Weights of a small mixture-of-experts language model, trained from scratch on English Wikipedia.
Size: 12 layers, width 96, vocabulary 4096, 7.13M parameters.
Experts: 32 experts in each of 11 layers, 32 SwiGLU neurons an expert, 2 picks a token, a softmax router, a shared expert of 64 neurons.
Training: a variant of Muon for the experts, 440M tokens, 3354 steps.
Below are experts of layer 3 (counted from 0) of a mixture-of-experts language model. Rows are named router (the router's row for the expert), gate (a neuron's input weights, with its number), up (a neuron's input weights, with its number) and show model dimensions 0-95. Each number is 128 + 24 x the weight over its row's rms, rounded and kept within 0 to 255. Numbers have three digits each.
Before each expert's rows: "mostly gets" lists some tokens that are sent to it at least half of the time. This comes from a sample of Wikipedia text that the model never trained on.

# expert 27
mostly gets: " over", " up", " under", " out", " off", " down"
router:101119154161106145154131141107129189111172142084105116163111151117123141132113128142122112124082133173097160120149100131159111172157121129097094151145174110124137135132150133147129119163135103089106116102149126115120141126101111142146123123125116156150151116158175153079143151170098104088
gate0:156171130174093129144141138141151119086141142091118133117096133122117111119110165097141105111109153137071138103109145178128161165130143174118130134132164117125178130126125099119114126157118103119117095142179145126074140121117144141115133100140132154139172185159130130102131153095122103125
up0:145126103127163113115130198157121124091104144126115095103095099097180162107118134076149136122121130148127162117134113144119138188116148143103097092129113152118153127157124118106113106147163107127118119147147121093105119137121115148107135079098112165154147112146154086102112114101131177135
gate1:137102181124180124142140140127128125105130097140157089115133107128099152147099164113138120190126137178126158081160094138136097114119125108092103099127103137102111121095155132157131166141094099148120130071135123125108110107133113165133118110124133138171126114122095135093151119089109141097
up1:150132159103143116114095119114163109094152166147083114057162115114127124155145122139116182116179127111119127117128126107132133104130148090126164172079147146081110123131098102136129099150124096131127107147118142150120127133156122148094105108141174162114114131097115119111163113109104118094
gate2:111180115159129168126070102115145117133114095124161128146131151107096145116128128135138130105105120134123112069102119114102124123115114145109111116150123065179154098122134120145149082125095134135128125121105154116133149168119167138156146150137129136165111146121145099080159115185146117089
up2:128113132100096138144130146100167146119047169110124122166103132116135149128178099127135171158105131110113114150112141116115122102074114153132111122174105112131091120173116112166113112137159118121123118154116127099118171125125109147128113126129117139102148157126147119205143154135122104144
gate3:136117101161138109074102140129135117147152132105113112142170154089120107114140145137127096121106123162111125109105145127124116160173122139100118117095103142110159139113131135134102084168136110116146091138134100168097112153135128131124138144090087163116139096190176068155142095140107143134
up3:112168105184125133114139154111181104122114134121099084145165161119118123140128157086128102111126129139105125130140112166112138121148153178094093121110120136142107128129160109123128139130157101123138079118169121119105150139150220082136120148143098152132135106165138112143103140132121134141
gate4:089128123148122151143083148141134103142152120127149147162128104119089119109132160107097099123093137126163153135153109114141089128178149135117113138162144119120143141161150126117124127079090133156132166093123100165132143103107081060165116125121117144162079152144101108134140144148139097113
up4:150122123124141137164101150124102097136165116136136076100121081092103141122139157120128155100140118137140108074145071096097138147145157096130102129121151123130132166170142115165158123117098140125106109109141183121125084164149133136134146089144122112111114140141085099086143110131105128098
gate5:138091158124109135153091162134146152146117130094159095129129184124053138119148159127108082141125124116124110121112095188134115131139098102092127106139151116180093128137136162151139109154171127144101157145083137104102128112102112147117117131136117114140087132131152144124134143138125168104
up5:103106107110152109165123131153132135094087119094097154085107128163137108121095156090132120153127177130130158180132116136128141184149112110138126141118152141133126175146125101113120123139093122106111124122127102158160110123112124131185095115123124172073132139130073139139132095122113092106
gate6:103112156143148130135127118103136088149137118101137119123100108137125165134097161096114129133124123139145155147167052115117116162131159095120083169134114169121111166124177142139114138158093140121093187092144129119171106144163116102135148118104128145114138104122143098123163131134085117125
up6:112167134111151139141096153142089117130105150147113133166130100140124152111162116105115139132099154123086093129108164145083153124138096114112094154168130157119116127155134114138137093127135105127149078087172118123112148115130134106115101159119094145162117067150114101081091117147136098104
gate7:156128124156093096128112098110112130099181157131133152194082078146139144159118146134131152137139111185111148146117118108102163115143140153110098124129155113136149117120139108117185128122105096112130105102119110134124139171113093157111115091136168122140127154136172145123146129171106146147
up7:137111099154167125109141151143130126163135108061119108109128156113149101126120135081119141141138156089127138099134135099151112102098118091138161143122105113125150161132095130126144112172126082160126122149133135127152133116155140167149162138102080141146165145178089090166125148113152106096
gate8:140139162122109135156118151100144076117147130076133120128118099123111132065099148120140103114112113138093166149119099179151111155124112119118101104140130171127165124149147110139167148179087134119107112112083104137134118101155125123119143067124137124131153080136145127154102155109109134103
up8:168137147116102139143111159108138141135128081114109103112095140151127127115147148126145146168082150158113143134133127143167105137172134119126151109093145112105112131124110110131147130149115177139135175139143148133164116109123123089121132116092105075058166088124134099097140171141175136125
gate9:136086125156103127141147085160149147124160120089106115112107152113098095181160165122108085121064122160107128122093127118148106143149133114114121132127147110175127163103135122122141108177146133125136118105105113118116145097150170085113121122102141132145144175125151125130115115103126066139
up9:105134135133115108142133093108186160121150144128116132107131149098097121144108186121117149143129117132129127117118159138081115154088122084122086111153128114132099116080105085144151098132120099136153128108139076093103106131093181129118115125157127139142131164114119086114112160139088124088
gate10:127095139153159123116078169073067150134158102106132127161121155150106147110117126096119138137134093107141153112152147139157119129135117145143111146169132153149140098140153096145131135138117109085165094112134125149117126138158128137123139160145162146146152127127158137174164152115117190082
up10:112143121136132147162141143149092121156136111128151137152122094127110125105116119120137147102099106069103160119129077150154130136098148139148101181105103136122130123128186132087121119158096101116149107078181153098098162132131117133157143082105114149144129110127136131142107152164105177127
gate11:127125135112141142161100116079108122103168142136113113135173127150132075148109119166113116138124120126174143109129129163143136134115162144117135107130101099119140135111139139083117156123136111120189133097119125144162148156106103148136162116133114152150129166132148156120111180187098061112
up11:129113169142144163148102127111120122139143132121161092144172093142102119154108126150139145138103145091159089094135135127129072112158152139081132137115135107148143106144123144132085126113071141156101121066119125109131107116100131079138156173153127126108105130111118147092115138165104110093
gate12:134145102117152140105171120141134152132162142118155101151113118114142128162153170118128152105112187133100159095106100093124168183127135165155124129104116111170100143128128109113101126143110148108106110142121094131177128124082107089129150164134140145163146149136115171148138155153125086112
up12:135118094131155106161088172141106134121139125107121100112111161158091170113145145106158154143115135113139104083102124157110147153134099094093137109109115113094157121170148118095133141166093129170125075090121105133104130130136131146119157112123093180159148150156079137139131147136137122121
gate13:105145168125141139100124147088150151122106111128108118134113166120129106110123132150150074181184143108104152131112132153119122106130109147097118162145130081117111153181176100128094105065130106127166106122127108135151165116129147153155156114104122107128138102148163149104134142147135156111
up13:134094106122113139109133127131114128134105133106167099143125128127123144131139149116122115143107100079091139064107134141126094112171122128115125116137114189163152123080129135140090104132165180101082100173088190113086105133120115151149112123136100113138119132106139136123104103114122157110
gate14:084091119140153127153115129104108152116143128112133118167138137122073192141114146088150133123152124107155151133150058144127131118120131105137101142119124164130141146151147099105106115144131133114132125085170143133158109111160130119167133135078127150110136127144182117101143139180085109108
up14:126126135155180104101149160107120142148151115118158118104167092146135165114132156115125136111103100133093126120155127127146171146134111156125100137166124138133116105142117067159119116166131118150121127061126114127134131129137098145130139126131096165132171145161137118132196131178075123114
gate15:142142143111135160113159139102119164148140132091119135138100126113073147116115154120141153146108073114092152149148136137139124121120108166135124110103164156154170115159156154129142105107154101097138182132141137118133142103086150108158125113123131150087169117149112081098166139120071109129
up15:119130171115109171166148128163110128140105083156167105123158086127129110110106125144140111087101142135164100164105129117101108154185089130123109138110116119139128077150089147135119102136134089144115123152084166108138142100098124132133138103092161096085132137119118173128119112121147132133
gate16:098150172151147136141136151112168130135172144084124125190152124139085148112102148134094132157124113143125121101132117141149138137118138107121132122109145102142172195094176152151118136144104110124142111130124108098127098113142139146136147141129125171125154112155168130082166151181110137104
up16:138127174125145142128150107159143141162134144133137073124143136104156175136101106129128133107107094142154109096150102162073144131098134107151145112144140144104119131134106135156141147097154131140136124151134134141131106128113168118070134134104162098066136094092108100170117097073139141117
gate17:116156189131148154155069147098146132154170165094119138121095140130117131156143114176147132121157140110122147139108142119139131157146123122129107114107123119137119095159183136123122088119172136119150121132125120109126131110154139148155097128094142125155127074160187160173132138103150154148
up17:165111132126124123142170116116170114101116137200084159086121122130096173124111106112118128141110140170146177123127131090065099140123120150159133136124114140096132101101120136107129129116125069143161128104108170160115090116116110142162103100122139122111166127127098140117119132116140128144
gate18:122154147119121114099120116125171123111138138087105090101136174078138097138137121115095128105100131134146132126118110112111157142137156179091118142113140102115111134133151135138123094166117125084136088159144125187147135159107133121143068116129144156109100083112119086145139143088100097104
up18:156123127108092145171120120114152151132132114171123139119113091101151117124125115163107090127174171115127074133106153102118111141136177148144099096124114112130139129085123147145134168115102133092150120080142135080119106124125090130152071167135120161121145138122093141142141175108124106122
gate19:132136131105156128178119169089123161139144112110134140077153166133099154148126142120159133101117124145130161120165084112124143177182154140093103146132141139123204120121129107152097104160131132120129128092107137123140118115128151166141134140106163129104141141151142117089139105167107094109
up19:138144108107173079127143161106121137155145114110181168127163137121133137133062117098155117133122143135109176175123127087163173128177132153132129125123126156154190113141104120132106117124142125100117188102124138126136114154114125150096139146134117148130100134155135121101096138156134127111
gate20:127145163138119128107175136142128123104136133120144127137113109127103173154086140166085106137132135091152112115153113136162184132135129139085120128122101161119166148149126177155080113165167122097146119139134110121100159154125080142111138151123145137107153109156167104120167091119106124164
up20:151152118153159111118111124133154147109164131121071172132142177136113137155109143146115127191132159123114117115148113082105146140105157150126096089103144164118125145124119159103077145140129131129139122128118094114133127149114084158136146105110196145133144077169150153106134138117142146139
gate21:086144150130151131113141137099132158128139165084170113190114132116107161106106144133130099124124129134085139111147073136175131116141150116109113145116135134145129170166165155153086120177132160106115165098124120147143128106122095090160136134114135155130101132143170110148144147152091111110
up21:153129161129130112148110101124081086114142085137103159086100141148129149118154118106095182146146094120143150145112153155161091151128113106128114112186135130119151089097126115103099133146113080165127094102115116129094128123152156140092107075115097128153126098125117150137165127126126141128
gate22:106133146160113174105116123077103154142129134094128111108106169119128125127144087116116167177139127141137113102123089139117155163141102123115126117121095181155126126140123132103145146141138121103132107127088148142135108161158114130122086172129112133145137136081214148122103132113140083137
up22:081168123129123139116147176129122103124139169112148089119152141135142158102108123145146153105109110150129162116152100112164147157124096095117140133101111141152126177143144151099093156119148160086151122184086123149125124118106172144105136106088170156145148106106143101126116104106109147133
gate23:139158112117172123116121114172153167144168178145132140131119145125129092106138175118099105142127144111122105137105133117142139121147126157134101177145154137121092106115158136151117070149082113127085143112108144138080123189129086101153145097126129124131139100121163111101164107152125139127
up23:166144156170121167112085148156142144166156102135133097114148143158114128129134128127112132125148133123079060153124133085161124119153156161133097160120133137107127134113170114119103128157108138136125137128104112131146124116124097096143091116085132105148136122178138146124133074081142173102
gate24:168103124139112103135121148115146137152116129115117097087123140128135139155154097090110108110104131116134124131157078168103130103103152156111171125138184110138171127070132147099140114154133097122167113076156156151136136141129172178107106141108125127120152142128124150132119126145112116064
up24:121101131104141158133122095156125111086110128121117097169119092130126128086169179149115162148152108174167145096143109120170149133163114084104162121129129127118105141118124132105154118110104104159091133104170116152075106125160135144152121139118151120119127141116077126165150112124168141141
gate25:116134146118142118123163119097129115134165109126155096106114105142113181133115125102137118139143048144088143137149083127121084106115142160136126147162167129129143152115188132152134124153085134101106107120111116111165146133147157148152151107147143141114139123112169078110164114135092147108
up25:124118107108149130127147126124118093165158171135124106153112119139130105117083130225170161170151136155142139126135120113134145094134155127118145096120127170108150118151130098117094157145100093108161140100124127150145132121120124157139130107090145132141108105128122174068123090127110107134
gate26:169141161141085135117132073146139125144170125089114146140200126134092134125146135119157134120097160100083128095119139117161149159140118103145143115127176096112126120104145114120155166131093066132150118115112136157141101108089126145133122145143086099106132147108122125134148126135090137103
up26:150118082141126088124168105174162127124125117103106128109133125155099122129154128120175149135121165193123155110114120140125134115169120131095090104129104116109150111115145120100138114129137098073095122135191085102120129111122119170135090136143153135129135125164151092077125121109123148122
gate27:063127133148104137142127167120113140131122170117108134171143144143102105125102086107146131143106162098111132115133121122151091135164140139123099111132141125112128143138151119159082102100132087163194127139095112112149093117094157109120131179120107152142117127131133140151148140174086096094
up27:152144117131111144118099139159112128105095125122075124110162128086138117151156120118085140114120123137161113137147117093152145155129130106185120142093172154120100105106099139078167107145112129119091146099170156146097155095112129115107171141119172087131112132142145110115080143128130106137
gate28:112131147088123161119117128098134125090107152107111134150138084109146124068136142121149145117100114196114155098136146093153122148156118138102122122111100119139095123145114132170118139168116127137075150094117101130123173126075143149106146163092130138160101138105151148116101126169148124101
up28:105126125087126104153153068113108164144101160144108109061099089161142122098126137094104131108108123180130097102133131128161129137116145119128136146170116085141128139135115141156103146153129119152137139176147088110140116181083135110106106157156106120129126095124115119090104131130135111131
gate29:137126111108136133140092179131102121128171138120159146151141142136149124113130151137109129188115097165141121128168124140148093088141131119126176156135162153098136132105144157140146187078119110103150119113196130139155128111164092114129103107152149148101142140132137122159149095145129126090
up29:118123143151130148124100154097138128113149125114138121145167146125115066113101127079138152126146180137166147115180081119130083135128148147115131173094156137125121126132096123104107172142109119103091147090130105125136119095104117084110101148142143121078085129131159112119124135167150154133
gate30:128140162148194128098130152121164171155151110119100149126109151102111153136130163135146098131119089181070150115173145146150103178142100108133098138127150140120164137149157102090105155115139108142139105153129077111155119127149139133119133108154121136121135089116149106138094149151119127117
up30:092156127144120167111136125140136173125129154111141171116166143103123144163123138157112159132102096103102127136114112121162141165146074123123144071130137137132128150099136150081118117187124096112130091139127138129155184110132112141109123164123154161113174160134161131081149116141139137128
gate31:117082097128116147192123130114129128113108123156104160111126152162112097134169126139081145131145098136192094110097129107136124102100102116191134129124127146091162119133149129112116119153155121089106125114125098128105124167151149138108138130075125141154182152126134137148126144155134136164
up31:145106092152108113172130122134127145119129119135098177143118125117119132122137118156127165147128149156135134183118131149141149141127153134172121082135130159146165120128171147115130122198145107145092088159089164135135143119140126150126124096133115131080160175126186123140139142158119103089